config.toml
num_hidden_layers = 18
hidden_size = 512
n_experts = 48
experts_per_token = 4
d_expert = 160
d_shared_expert = 0
hidden_act = "geglu"
moe_layers = [2, 3, 4, 5, 6, 7, 8, 9, 10, 11, 12, 13, 14, 15, 16, 17]
router_score = "softmax"
normalize_top_k = false
routed_scale = 1.0
balance_loss = 0.00356
balance_bias = false
router_noise = 0.3
init_std_router = 0.0195
lr_router = 0.000357
vocab_size = 32768
norm = "rmsnorm"
norm_eps = 1e-06
tie_word_embeddings = true
optimizer = "soap_variant"
learning_rate = 0.00139
beta1 = 0.95
beta2 = 0.95
max_grad_norm = 1.0
batch_tokens = [65536, 131072]
max_seq_len = 1024
train_tokens = 1221000000
max_steps = 12651
dataset = "wikipedia_en"
Below are experts of layer 15 (counted from 0) of a mixture-of-experts language model. Rows are named router (the router's row for the expert), down (a neuron's output weights, with its number) and show model dimensions 320-351. Each number is 128 + 24 x the weight over its row's rms, rounded and kept within 0 to 255.
After each expert's rows: "comes before" lists some tokens at least twice as common just after its tokens as in all text. This comes from a sample of Wikipedia text that the model never trained on. Tokens count by the router's weight.

# expert 11
router [155 114 147  98 123  96 108 135 102 170 127 122 171 153 148 146 114 110 127 157 127 141 114 131 130 109 112  87 136  69 129 162]
down0 [164 149 105 127 163 139 121 185 121 116 112 135  99 160  98 128 150 124 142 111  92 105 158  76  98 128 178 130 111 122 122 122]
down1 [167 148 154 155  95 100 126 155 135 129 105 109 147 113 119 142 123 131 120 139 137 121 135 107 125 128 152 115 105 119 144 149]
down2 [122 124 153 128 140 139 171 136  95 110 146 170 172 104 129  94 159 135 140 146 130  92 152 104 114 119 105 105 121 140 179 130]
down3 [114 154 131 128 109 129 111 128  87 124 153  97 152  88 139 118 140  89  88 105  76 147 136 132  85 182 123 132 135  97 153 151]
down4 [ 91 109 137 138 105 137  99 132 124 136 137 135 107 157  73 164 124 160 102 114  84 135 138 119  91  97  89 112 141 149 117  82]
down5 [140 160 102 112  96 114 149 162 118 157 163 140 130 113 107 158 105 135 154 132 130  88 114 143 141 108 137 132 121 139 144 104]
down6 [152  94  80 157 125 115 128  92 124 164 182 152 134 124 148 157 104 115 109 118 160 170 131 120 151 117 152 104  98 143 157 120]
down7 [120 121 116 128  96 128 132 123 137 127 172 129 124 146 115 120 159 154 145 128 152 119 131  92 175 133 100 128 154 127 104 122]
comes before: "20", "19", "1", "2", "3", "0"

# expert 19
router [140 131 141 110 133 115 173 121 124 131 102  85 140 119  95 144 107 127 184  97 115 109 117 104 103 147 138 124  89 155 154 152]
down0 [167 112  95 135 105 129 133 115 157 134 145 105 123 121 165 127 147 184 121 136 172 179 117 145 119 132 112 120 142 115 141 114]
down1 [149  89 108 118 144 168 140 145 107 135  91 151 145 148 168  95 148 123 122 104 132 114 169 123 164 176  85 145 141 113 102 140]
down2 [174 121 120 118  99  92 118 142 141 123 104 118 122 137 110  94 111 137 115 146 178 119 157 141 117 134 162 141  52 126 156 184]
down3 [ 82 125 157 186 112 136 128 114 108 121 142  95 152 127 129  92 113 113 153 156 137 149 129  41 136 129 121  94 127 120 145 120]
down4 [ 99  80  69 144 123 112 164 121  61 144 128 157 112 159 139  93 169 112 147 172 119 126 144 144 129 111 118 119 113 134 112 104]
down5 [140 147 129 132 142 118 109 132 159  91 170 129 148 125 157 129 106 145 132 109 104 144  76 130 128 102 164 114 138 129 128 143]
down6 [109  80 161 123 104 123  99 156 155 191 114  80  75 143 128 150 108 159 142 144 133 158 152 144 140 147 152 116 127 144 109 142]
down7 [156 144 111 112 121 117 187 143  94 123 150 130 134  95 103 141 135 161 143 133 142 115 113 138 155 151  90 122  96 127 124 110]
comes before: "\n", ":", ";", " (", "\n\n", " /"

# expert 7
router [ 99 116  80  95 122 113 135 126 162 139 124 115 157 121 163 119 141 146 135 136 157 101 129  89 141 119 109 138 140 101 109 143]
down0 [116 140  74 109 123 120 172 170  90  86 112 142 130 140 157 147 133 153 128  98 153  91 107 145 120 110 110 121  82 101 152 106]
down1 [142 108  97 141 118  93 128 134 104 143 124 164 119 127 127 110 152 126 150 160 143 166 131 134 121 136 192  84 136 141 123 138]
down2 [ 84 107 145 140  87 133 136 128 122 135 127 136 138 117 102 154 129 146 133 139 149 130 102 129 118 129 105 143 118 126  94 118]
down3 [111 154 153 110 150 125 119  89 124 103 114 153 110  84  83 127 117 122 141 113 133 126 128  87 126  73  99 127 120 122 158 137]
down4 [116 139 141 107 106  86 132 114  83 104 122 158 140 152 103 145 106 119 171 110 199 156 159 146 133 132  93 112 123 117 142 110]
down5 [134 109  82 109 146 133 105 143  70  83 117 147 120  80 106  81 123  83 111 136 134 144 154 104 126 108 121 106 132 119  78  95]
down6 [109 142 117 138 123 136 104 120 117 148  94 142 150 131 164 119 152 123 142  85  62 141  99 145 114 112  79 105 140 100 167 147]
down7 [115 130 155 125 158 117 134 145 194  83 141 160 136 114 118 116 144 186 128 170 155 197 111 109 108 122 113 140 103 111 114 141]
comes before: " ", " •", " The", " Country", " In", " Total"

# expert 21
router [126 133 123 152 144 101 142 154 129  96 134 120 114 135 165 155 117 150 158 102  81  73 138 112  98 105 122 104 156 151 115 172]
down0 [116 156 152 116 188 148 126 136 131 166 100 130 135  94 116 126 105 127  76 121 114 116 122 122 143 120 158 129 135 117  94 117]
down1 [131 125 106 131 134 115 132 150 145 151 182  83  95 162 161 132 126 111 128  99 132 104 139 132 125 141 144 144  97 139 120 137]
down2 [142 155 105 134  93 119 103 148 118 109 149 149 139 135 153 126 148 162 130 112 144  96 141  88 180 136 145 141 142 157 147 160]
down3 [147 107  93 172 145 121 127 173 117 143 108 131 147 114 123 133 164 154 132 138 121 124 153 109 100 103  61 166  95 166 136 108]
down4 [ 80 141 142 143 135  88 108 102 137 124 130 140 146  97 144 155 112 120 114 122 163 126 125 144 175 114 116 150 171 118  99 118]
down5 [110  79 130 113 112 150 124 147 139 157 131 113 132 168 132 144 148  76 147 146  99 117 106  99 142 126 134 135  99  91 100 138]
down6 [175 149 117 129 147 169 147 117 152 162  88 115 173 116 138 148 121 148 106 130 102 152 142 127 161 149 126 119  71 114 134 125]
down7 [136 133 151 142 123 120 140 123 131 137 144 106 135 101 116 114 123 148 116 144 155 147 103 108 162 108  89  80 150 125 132 118]
comes before: " |", ":", ";", " station", "(s", "ing"

# expert 47
router [105 121 125 161 117 104 115 126 152 104 122 117 136  87 156 126 122 139 150 116 148 126 127  89 136  91 142 130 113 198 103  70]
down0 [125 156 109  96  73 122 151 126 142 127 118 121 119 143 138 130 122 113 120  73 113 134 179 115 127 163  92 110 120 137 145 111]
down1 [ 93 101  97 124 148 141 108 125  80 163 135  81 124 132 118 169 116 153 161 109 139 125 126 178 120  90 130 124 128  90 150 154]
down2 [104  95 109 130 136 135 153 169 142 115 124 141 121 112 117 141 164 104 146 114 129  68 103 175 110 121 123 179 179 134 159 105]
down3 [133 101 139 119 124 161 111 129 203 145 129 104 143 115 132 143 130 147 133  95 124 137  93 133 129  94  65 146 108  69 148 131]
down4 [123  79 133 118 149 132 116 142 129 160  84 112 153 103 148 149 146 128 152 128  97  88 113 139 163 119 159 138  77  89 157 101]
down5 [136 105 108 116 164 109 122 140 115 194 127 168 122 120 120 105 109 153 106 116 176 136 138 120 124 145 137 112 131 108 119 109]
down6 [143 152  94 122 154 111 123 144  59 131 137 145 116  96 141 130 144 142  77 124 133 100 154  86 104 120 154 156  93 119 145 124]
down7 [138 119 110 124 152 102 150 133 147 116 129 168 122 113 147  85 118 124 143 102  95 142 127 123 108  96 114 117  78 113 148 161]
comes before: " |", " |\n", ",", " (", ";", ")"

# expert 18
router [162 153 160  89 132 132 128 159 155 119 117 129 113 113  94 132 100 124 100 186 114 117 104 124 175  64 136 129 152 129 128  85]
down0 [123 128 108 172 105  67 112  99 113 122 131 135 129 138 137 145 137 148 113 144 114 113 116 109  86 146 134 143 135 115 144 115]
down1 [138 132 155 148 111 149 107 158 162 130 125 128 123 133 182 110 137 135 129 147 111 112 129 150 134 160 147 155 149 129 118 134]
down2 [119 101 148 125 143 156 114 132 112 152 122 122 145  77  96 138 106 137 118 149  99 110 123 118  89 120 153 137 124  75 113 149]
down3 [135 120  91  85 167 129 112  93 100 106 136 136 109 165 129  48 115 125 113 126 118 139 116 144 167 143 149 108 131 147 103 154]
down4 [135 117 113 110 120 160  98  82 143 121 119 105 133 137 132 107 135 111 140 146 122 118 106 146 109 139 138 135 134 154  98 169]
down5 [165 136 151 136  89 132 100 162 114  80 167 143 105 135 106 136  93 109  90 154 115 160 112  99 171 116 100 137 102  96  84 100]
down6 [167 130 122 108 104 130 127 180  70 170 118 175 156  86 139 154 147  97 129 103 107  86 109 103 108  98 106 111 157 167 112 137]
down7 [114 127  99 147 125 105 146 155 104 139 104 160 153 136 170 141 123 113 122 121  87 143 131  97 102 139 162 120 145 104 152 126]
comes before: "\"", "\",", "\".", "'", "',", ".\""

# expert 41
router [156 147 195 120 150 129  95 125 125 148 124 154 117 178 138 128 137 103 110 108 123 142 184 120 133 136 159 106 160 111 119 123]
down0 [105 139 164 132 108 144 146  97 168 120 119 115 148 132  95  81 103 103 135 146 117 128 142 149 133 139 111 104 116 107 163 140]
down1 [173 117  82 136 140 122 164 101 124 188 106  64 141 128 152 109 126 123  94 142 154 161 121 124 150 145 104 129  93 116 154 122]
down2 [131 106 134 119 110 134 131 113 152 146 123 112  82 129 108 132 173 143 114 126  99 128 154 158 130  86 124 160 114 138 150 119]
down3 [115 158  78 137  95 109 121 146 118 149 100 132 148 102 167 124 143 108 156 138 193 165  68 138 147 137 155 118 148 173 160 128]
down4 [135 155 143 103 115 148 123 101 127  95 125 151 124 100 132 140 124 129 133 139 132 131 129 102 151 101 120 116  85  90 134 132]
down5 [110 122 120  97 134 138 129 113 127 134 112 138 147 129 191 110 138 118 141 155 107 122 132  91 108 142 159 163 130 107 147 153]
down6 [115 105 129 107 144 133 135  57 106 130 142 176  99 168 127  77 126  97 127 148 131 140 109 123 113  99 134 156  91 145 121 117]
down7 [132 126 101 121 102 156 139 145  79 123 123 112  50 152 105  85 130 157 152  76 154 134 152  91 115  69 125 171 148 155 109 104]
comes before: " of", " to", " for", " in", " by", " on"

# expert 24
router [178 123 105 146 125 164 113 147 132 156  98  94 151 102 104 153 130 136 110  91 137 139 130 153 148  83 114 147  97 120  90 146]
down0 [142 119  97 126 138 162 150 147 104 139 119 148 136 148  72 161 130 120 125  65 161  97  99  91 138 171 107 165 127 116  97 140]
down1 [112  78 105 124 108 137 105 147 125 119 151 118 101 107 149 159 115 161 126 102 118 118 109 114 187 102  74 102 179 135 114 135]
down2 [129 157 117 132 175 106 144 108 116 124 138  94 143 106 147 151 169 133 153  99 119 113 111 122 106 138  98 139 105 151 143 112]
down3 [163 145 173 156 141 149  77 110  98 112 123 145 142 127 139  94 133 154  99 140 135 146 105 140 114  98 125 174 115 150 112 123]
down4 [166 111 121 134 114 113 107 109 113 162 125  92 100 121  89 122 147 142 133 125 132 126 142 138 134  93 104  95 134 138 139 134]
down5 [109 161 156 118 122 125 131 136 148 118 110 123 132 165 115 153 102 122 129 144 135 142 111 148 143 139  92 107 137 148 139 122]
down6 [146 134 165 138 136  94 115 120 136 108 140 167 166 125 128 151 117 105 175 107 147 149 105 119 147 110 123  99 115 125 130 162]
down7 [103 156  79 140 164 126 105 160  88 163 114 112 133  99 121 117 134  88 119 151  63 149  95 100 124 125 111 109 136 138 108 103]
comes before: ")", ")\n", ".", "–", ")\n\n", ","

# expert 13
router [113 116 166 139 124 140 138 147  96 118 124 145 137 182 143 108 137  89 127 118 102 133 120 128 154 133 173 128 132 110 108 109]
down0 [132 124 131 132 136 152 116 112 138 121 136 176  95 122 100 173 135 113 157 130 148  64 110 137 120 166 109 125 120  82 112 133]
down1 [115 110 152 145 169 113  92  73 157 159 158 116 155 131 109 145 133 121 145 109  81 113 118 194 109 140  79 120 103 142 153 122]
down2 [145 117 165 126  96 159 153 126 105 154 167 174 130 123 140 137 164 147 154 106  94  94  96 134 145 106 122 105 133 136 114 111]
down3 [179 161 139 152 122  97 125 149 114 175 159 131 119 139 123 124 132 153 122 125 120  98 152 125 143 139 148 156 160 161 150 146]
down4 [146 113 133 133 167 106 131 127 140 160 112  93 128 148 132 154 144  95 150 105 130 134 129 152 120  90  96  93 124 144  75  97]
down5 [127 128 128  87 108 134 119 133 154 133 104 170 103 109 134 140 134 125 139 133 124 113 130 110 128 139  98  84 154  69 159  71]
down6 [151  89 133  98 139 125 161 147 149 138 123 106 130 107 102 136 112 104 143 153 129 145  79 144 174 143 142 114 138  95 143 102]
down7 [154 202 150 105 156 139 167 180 157 117 131 161 161 146 132 122 126  92 118  86 152 152 124  96 169 138 130 145 135 131 150 124]
comes before: " ", " the", " September", " January", " August", " October"

# expert 8
router [ 73 165 160 118 108 139 107 177 139 149  92 140 126 151 141 132 104 118 115 100 154 108 116 163 135 112 133 143 130 126 144 161]
down0 [164 137 136 146 126 133 143 140  94 108 127 133 156 122 123 154 130 113 132 152 132 133 105 129 107 145  94 116 167 153 133 112]
down1 [127 150 100 137 106 123  84  97 166 149  96 149 150 152 119  88 142  96 118 181 162  96  61 166 119 120 161 139 167 114 149 102]
down2 [109 110 131  98 125 131 152 153 130 103 142 151 147 147 122 154 165 155 105 107 107 160 129 188 147 114 177  71 155  96 120 146]
down3 [131 152 118 114 127 107 152 114  95 145 116 156 153 134 111 137 122 100 197  81 137 120 109 170 110 128 113 136 110 188 148 141]
down4 [129 156 154  82 164 153  95 130 113 114 161  99 113 122 129 120 117 166 132 113 163 108 134 179 129 148 144 131 121  96 133 133]
down5 [196 114 106 107 116 163 108 100  87 162 104 114 142 146 184 165 141 160 140 145 132 142 143 149  90  93 127 129 135 138 110 140]
down6 [130 150 167 160 132 153 111 135 143 114  76 161 124 140 142  71 139 145 137 141 102 148 149 119 174 152 135 136 130 111 137 116]
down7 [119 133 155 163 131 156 112 156 114 130 135 121 173 124 139 132 149 100 204 117 112 143 111 142 123 115 136 143  84 145 115 125]
comes before: " ", " -", " –", " —", " +", " −"

# expert 29
router [161 125 116 115  90  72 135 135 131 162  90 124 124 118 152 136 134 151 117 137 105 117 119 117 156 167 125 108 155 153 109 108]
down0 [152 121 153 121 155 116 128 114 115 141  92 132 124 116 144 119 148 151 126 134 135 164  83 117 133 102 125 167 133 144  87 113]
down1 [190 110 160 113 169 137 148 185 166 158 120 139 123 114 128 132 203 167 138 158 102  82 169 134 122 160 123 163 179 194 121 144]
down2 [128 108 104 105 121 118 114 128 116 159 118 129 139 144  87 136  82 140 122 112 121 117 135 108 131 117 117 143 131 119 137 104]
down3 [ 84 108 105 113 103 131 149 126 102 145 137 118 119 109 174 175 133 117  84  86  38 124 125 117 101 125 131  68  91 102 169 130]
down4 [161 133 106  74 104 103  93 155 162 124 124 146 163  95 123 118 137 145 136  76 126 137 120 127  97 117 104 112 149 147 133 136]
down5 [151 169 156  95 159 127 111 159 111 132  97 126 114  94 112  79 131 126  81 126 151 168 117  86 125 139 100 144 139  98 148 185]
down6 [113 107 118 188 156 115  90  76  89 114  69 130 125 117 102 122 123 155 139 131 133 149 148 112 118 133 108  90 115 152 151 118]
down7 [151 128 130  83 134  75  87 115  89  96  79  94 143 128 134 113 127 142 133 105 147 149 137 146 123 134 163  98 106 116 125 155]
comes before: " was", " is", " were", " are", " had", " has"

# expert 4
router [145 120 182 122  97 164 121 157 153  99 149 127 123 136 110 103 145 123 170 124  68 164 146 185 157 107  81 131 133 146 116 143]
down0 [ 96 118 156 106 151 117 127 152 173 130 160 111 154  95 134 112 107 106 122 151 131 157 106 148 110  98 113 129  97 114 155 139]
down1 [168 107 132  97 149 135 124 116 132 118 147 157  94  96  91 163  77 103 135 141 148 113 129 125 123 117 123 130 161 126 166 115]
down2 [ 73 123 152 132 119 140 129 158  77  98 156 131 123 147 134 138 161 148 112 114 119 123  93  80 122 114 165 141 129 123 170 115]
down3 [155  73 131 124 113 142 110 135 123 162 112  98 141 161 109  87 122 141 151 124 101 138 123 110 100 155 178 144  89 112 145 157]
down4 [171 126 144  95 145 162 151 104 144 103 143 111 142 138 151 138 144 146 133 103 123 139 167 102 144 151 101  97 141  58 134 135]
down5 [107 126 175  81 132 149 106 149 127 100 142 156 136 120 144 108 144  91 126 118 135 165 155  99 128 136 146 110 176 142  95 145]
down6 [150 102  82 178 144  77 128 106 136 151 100  99 130 149 130 118  85 120 117 125 109 108 131 133 113 128 114  89  61 155 159 119]
down7 [142 169 142 113 123 151 131 140 120 128 101 160 123 103 142 128 107 155 147 171 139 132 125 118 136 124 107 145 110 106 147 112]
comes before: " a", " the", " that", " been", " not", " to"

# expert 20
router [138 144 104 131 105 157 100 153 159 104 151  76 106 141 140 135 112 126 109 144 149 139 134 111 164  74 122 129 170  99 100 162]
down0 [106 108 111 162 115 143 111 163 126  55 135 175 120 175 121 114 165 120 120 136 150 137 135 131 115  68 161  73 144 119 118 124]
down1 [123 111 120 144 107  72 162 141 148 107 153 126 136 144 139 133 112 102 141 142 154 142 137 135 134 105 163 126 134 124 104 119]
down2 [143 150  90 123 180 146 155 134 105 127 104 138 112  72  91 124 117 115 140 131  88 169 150 101 103 142 125 151 140 136 125 148]
down3 [122 189 133 124 145 122 153 133 130 132 131 158 141 110  98  76 140 110 119 131 138 134 101 174 122 113 109 163 123 111 133 152]
down4 [145  92  89 131 145 122 112 163 118  77 185 137 148 156 133 130 145 130  68 119 139 136  98 108 129  90  94 145  99 111 156 135]
down5 [143 160 129 115 122 138 152 100 103 131 127 130  75  88 162  53  95 124 176 138 154 101 109 134 133 130 136 145 121 148 118 105]
down6 [141 146 106 107 127 158 128 130 167 135 132 120 125 112 115 143 158  98 152 141 112 133 148 126 127 127 123 116 142 152 131 135]
down7 [135 177  89 162  95 133  88 154 118 158  76 102 132 152 106 122 129 125 166 137 161 151 110 120 207 134 111 153  82 136 120 107]
comes before: " ", "6", "5", "7", "8", "9"

# expert 1
router [125 139 114 151 175 128 149  95 128 133 183 136  85 122 166 121 125 129 147 139 124 133  86 136 128 169 138 118 110 106 137 108]
down0 [154 151 113 147 132 150 144 121 141 119 146 122 113 104 159 136  78 126 159 141 132 146  96 149 129 119 185 114 135 113 139  75]
down1 [115 128 122  81 150 100 127 125 102 147  91 176 122 150  95 111  64 133 106 143  92 135 130 113 156 160 149 177 137 134 153 137]
down2 [159 129 192 170 143 169 108 153 116 105 155 100 113  99  91 128 151 117  96 173 110 129 143 178 146 140 103 121 126 115 136 142]
down3 [142  83  93 124 112  76 147 127 162 139 164 101 126 108 140 116 145 117  92 106 117  82 132 133 125 108  95 110 124 125 120 135]
down4 [160  89 145 118  98 110 104 168 180 149 152 131 115 112 132 127  98  76 163 136 156 144 144 152 142 135 104 148 107 148 104 166]
down5 [143 144 108 116 134 156 128 133 143 170 182 130 133  93 116 144 134 140 111 152 146 110 140 162 117 157 117 122  71 168 136 144]
down6 [114 153 133 126 144 144 136 128 132 118 133  92 152 135 105 138 110 109 133  88 108 128 130 119 134 155 144  99 105 189 127 135]
down7 [ 94 122 160 144 107 149 207  77 136 101 131 155  89 112 121 150 139 115 150  80 118 138 127 140 135 140 171 137 157 124 148  83]
comes before: " to", " in", ",", " by", " on", "."

# expert 28
router [162 112 121 147 124 112 136 134 114 142  89 148 130 131 106  95 118 158 134  60 133 111 118 107 144 124 152 142 131 111  86 125]
down0 [122 114 118 163 113  88 145 133 135 115 128 136 172 105 125 122 117 154 100 105 120 160 129  86 146 143 134 118 162 108  88 115]
down1 [ 81 111 149 116 142 124  63 110 108 155 126 168 104 104 100 109 142 152 120 109 115  97 119 170 142 130 137 133 113 124 139 164]
down2 [113 151 131 167 146 147 132 133 108 106 130 136 109  57 143 129 156 117 112 161 130 126 159 107 143 106 153 134 183 155 121  96]
down3 [ 86 134 171 162 184 117  76 159  42 151 130  97 151 117 149 174 113 101 117 159 145 144 120 134 141 160 127  99 121  67 164 119]
down4 [199 124 149 106 111 130 128 124 124 112  82 123 137 138 149 137 157  97 135 108 168 141 133 126 138 175 131 113 197 126 123 160]
down5 [114 161 152 130 128 133 168 119 106 148 111  79 154 165 145 140 109 155 122 158 154 136 143 124 155 106 115 136 163 157 114 114]
down6 [139 136 123 140 132 132  95  91 142 136 171 122 147 129 118  94 116 129 118 102 108 164 135 116 145 111 114 102 135  99 155 110]
down7 [184 145 134 120 165 132 134 118  92 120 157 115 115 142 140  86 155 124  99 158 143 108 101 137 115 125 106 133 185 113 110 107]
comes before: "-", "|", "==", "=", "===", "The"

# expert 46
router [125  88 100 150 164 133 116 132  92 122 107 150 130 129  92 163 159  72 116 142 116 101 138 142 128 131 142  74 150 116  72 138]
down0 [172 170  89 151 143 148 116 121 143 164 137 111 158 131  75 141 138 134 112 114 101 103 124 123 168 122 108 119 106 110 138 110]
down1 [106 112 126 117 109 123  95 103 126 168 104 130 163 124 106 132  67 127 165 150 114 104 144 164 126 149 138 150 126 118  90 144]
down2 [161 140 165 107 124 134 137 121 156 132 156  94 115 178 137 193 171 122 131 117  92 117 137 110 188 142 139 159 143 104  83 148]
down3 [151 130 125 134 109 114 115 112 129 137 156 159 103  99 102 163 132 115  96 118 148  91 165 155 129 166 125 149 124 119 104 160]
down4 [146  96 174 120  90 108 144 173 112  92 103 150 186 127 169 125 106 119 114 131 135 107  70  98 143 110 137 139 118 124 119 114]
down5 [156 166 101  98 160 119 101 127 131 120 150 138 120 125  84  88  80 168 132 159 191 141 183  94 149 104 101 182 103 115  97 147]
down6 [144 152 123 103 145 135 134 127 129 130  93 172 103 118 134 124 142 119 151 159 135  96 129 116 128 119 121 140 130 167 112 183]
down7 [134 125 129 107 135 161 161 143 132 141 117 140 117 144 159 130 110 136 183 132 136 139 117 132 151 154  95 158 110 140 111 121]
comes before: " of", " to", " for", " with", "ing", " from"

# expert 3
router [155 137 138 142 170 145 120 117  84 136 125 164 131 156 119 135  98  88 125  97 131 103 127 155 122 113  82 126 136 113 130 105]
down0 [107 134 181 141 154  90 134 112 134 106 124 107 123 167 145 176 131 144 125 102 142  86 129 134 131 108 112 133 124 131  89 194]
down1 [163 107 133 130 130 111 131 135  77 125 130  94 176 166 122 159 124 108 132 123 140 146  95  94 139 169 157 160 118 110 107  92]
down2 [138 168  91 131 105 127 121 120 127 167 129 147  94 160 170 120  88 129 170 121 136 122 154 168 141 144 137  95 124 129 120 127]
down3 [ 89 145 136 116 153 126 131 113 128  86 168 144 135 155 122  99 138 129 153 123 132 150 122 108 107  96 112  99 129 145 113  92]
down4 [113 127  97 154 124  96 145  96 114  92 107  78 163 216 146  96 101 119 129 157 117 158 168 152 131 126  64 115 127 133 148 130]
down5 [140 144 110 107 136 102 129 140 110 137 141 117 187 137 154 111 147  93  84 100 136 184 120 130 160  96 115 104 125 150 109 130]
down6 [157 159 133 125 136 142 127 123 152 154 120  83 122 151 109 123 124 104 143  91 183 102 118 136 158 141 139 102 124 134 108 136]
down7 [124 126 142  95 162 117 154 122 138 142 110 140 133 130 147 120 163 148  87 103 153 152  86 134 106 111 109 134 101 124  96 111]
comes before: " |", ".", " |\n", "%", "–", ";"

# expert 45
router [112 120 139 160 112  98 107 106 144 133 130 121 157 117 127 112 141 180 115 124 116 110 111 130 102 132 120 121 109 167 117 158]
down0 [134 146 126  81  78 133 122 127 145  79 131 146 134 110 126 131 104 101 133 118 138  94 150 139 156 136 123  71 131 129 126 193]
down1 [152 136 114 136 122 156  85 105 129 111 124 110 144  83 117 136 121 172 136 146 110 133 132 153 122 138 131 125 103 127 143 154]
down2 [135 148 143 120 131  85  81 121 145 161 138 130 137 124 122 137 136 197  98 144 106 147 109 131  93 158 100 111 123 120 117 118]
down3 [136 133 101 102 132 154 172 127 109 113 139 128 124 129 128 146 125 168 141 102 105 117 119 178 141 142  91 132 152 109 153 106]
down4 [126 139 114 138 151 146 110 144 162 144 153 135 132 135 152 105 171 139  93 111 141 193  98 102 122 149 151 115 122 116 137 161]
down5 [108 147 134 122 129 129 148 149 131  93 106 181 113 129 143 134 142 141 125 154 156 107 123 122 119 125 115 114  97 178 143 148]
down6 [135  99 170 138  89 128 110 146 130 138 117  84 128 118 136 126 147 134 148 166 154  81  90 134 117 123 132 125 118 146 132 127]
down7 [133 143 159 149 104 112 121 110 134 107 159 100 135 160 114 135 104 125 151 105  91 117 116  98 130 112 170 162 123 127 109 135]
comes before: " and", ".", " in", " a", " with", ".\n\n"

# expert 32
router [144 108 121 139 135 142 143 150 108 184 111 114 129 124 136 134 137 174 134 116 127 128 133 132 134 160  90 128 110 128 136 159]
down0 [114  95 113 123 139 143 141 108 148 134 126 122 126 129 160  96 121 121 139 120 139 126 112 116 129 123 143 137 155 142 133 155]
down1 [123 113 142  97 113 127  99 164  73 107 177 151 193 144 113  94 105 114 163 146  86 157 147 151 144 142 110 111 151 110 114 112]
down2 [121 174 123  97 121  66 148 156 145 120  89 102 108 132 134 122 146 164 118 107 100 116 184 138 136 131 111 115 145 162  84  96]
down3 [116 116 161 110 124 167 103 137 136 149 132 172 171 124 150 167 163 115 109 120 151 156 117 135 136 119 113 146  74 118  85 145]
down4 [123 137 124 118  53 172 145 101 115  70 155 112 169 117 134 137  94 111 116 136 159 114 117 135 121 115 118 158 129 150 129 126]
down5 [136 137 170 122 162 130 154  88 127 119 112 105 129  97 140 128 116 121 155 161 117 101 134 132  94 126 143 148 146 127 112 150]
down6 [119  81 108 143 152 113 145  89 166 140 153  82  96 133 134 138  81 133 143 121  83 144 106 163 114 122 121 139 109 139 118 103]
down7 [123 127  95 102 128 113 155 153 166 156 111 139 172 146 117 105 160 124 157 147 167 149 140 132 156 151  77 117  93 140 156 107]
comes before: ",", ".", " and", ".\n\n", " in", " with"

# expert 35
router [138 117 105 146 160 121 160 151 163 113 110 136 135 131 138 130 176 102 150 137  89 136 119 141 150 124 174 130 129  79 108 107]
down0 [113 138 140 145 106 147 116 128 131 129 125 124 164  94 157 122 138 140 134 118 125 108  94 113 152 102 135 127 122 143 152 108]
down1 [132 123 167 124 104 114 146  98 151 148 163 122 104  89 119 143 179  74 114 131 163 119 149 104 159  84 135 176 121 110 142 119]
down2 [132 112 131 137 124 155 108 117 139 112 152 133 141 136 117 135 125 131 116 142 114 164 125 126 175 140  99 150 136 125 124  97]
down3 [126 149 109 119  69 126 145 152 122 116 122 162 145 146 134 138 108  98  99 163 148 106 136 150 140 101  94 142 105 132 156 115]
down4 [117 127 144 103 125 132 110 118  89 104 129 157 129 160  85 157 121 187 118 124 160 125 117 147 129 103 118 133 164 129 125  95]
down5 [131 108 117 108 121 142 170 149  84 147 108 154 118 166 147 137 121 135 132 121 159 125 123 142 122 113  87 143 116 126 127 126]
down6 [131  71  90 145 106  96 116 109 144  92 136 159 138 150  96 127 119 108 111  87 151 146 120 115 170  95 105 126 121 165  86  96]
down7 [156 118  98 114  92 147 116 140 113 151 117 172 136 161 128 104 118 105 135 109 125 136 101 150 133 115 123  91 109 117 124 166]
comes before: " of", " in", " for", ":", " by", " to"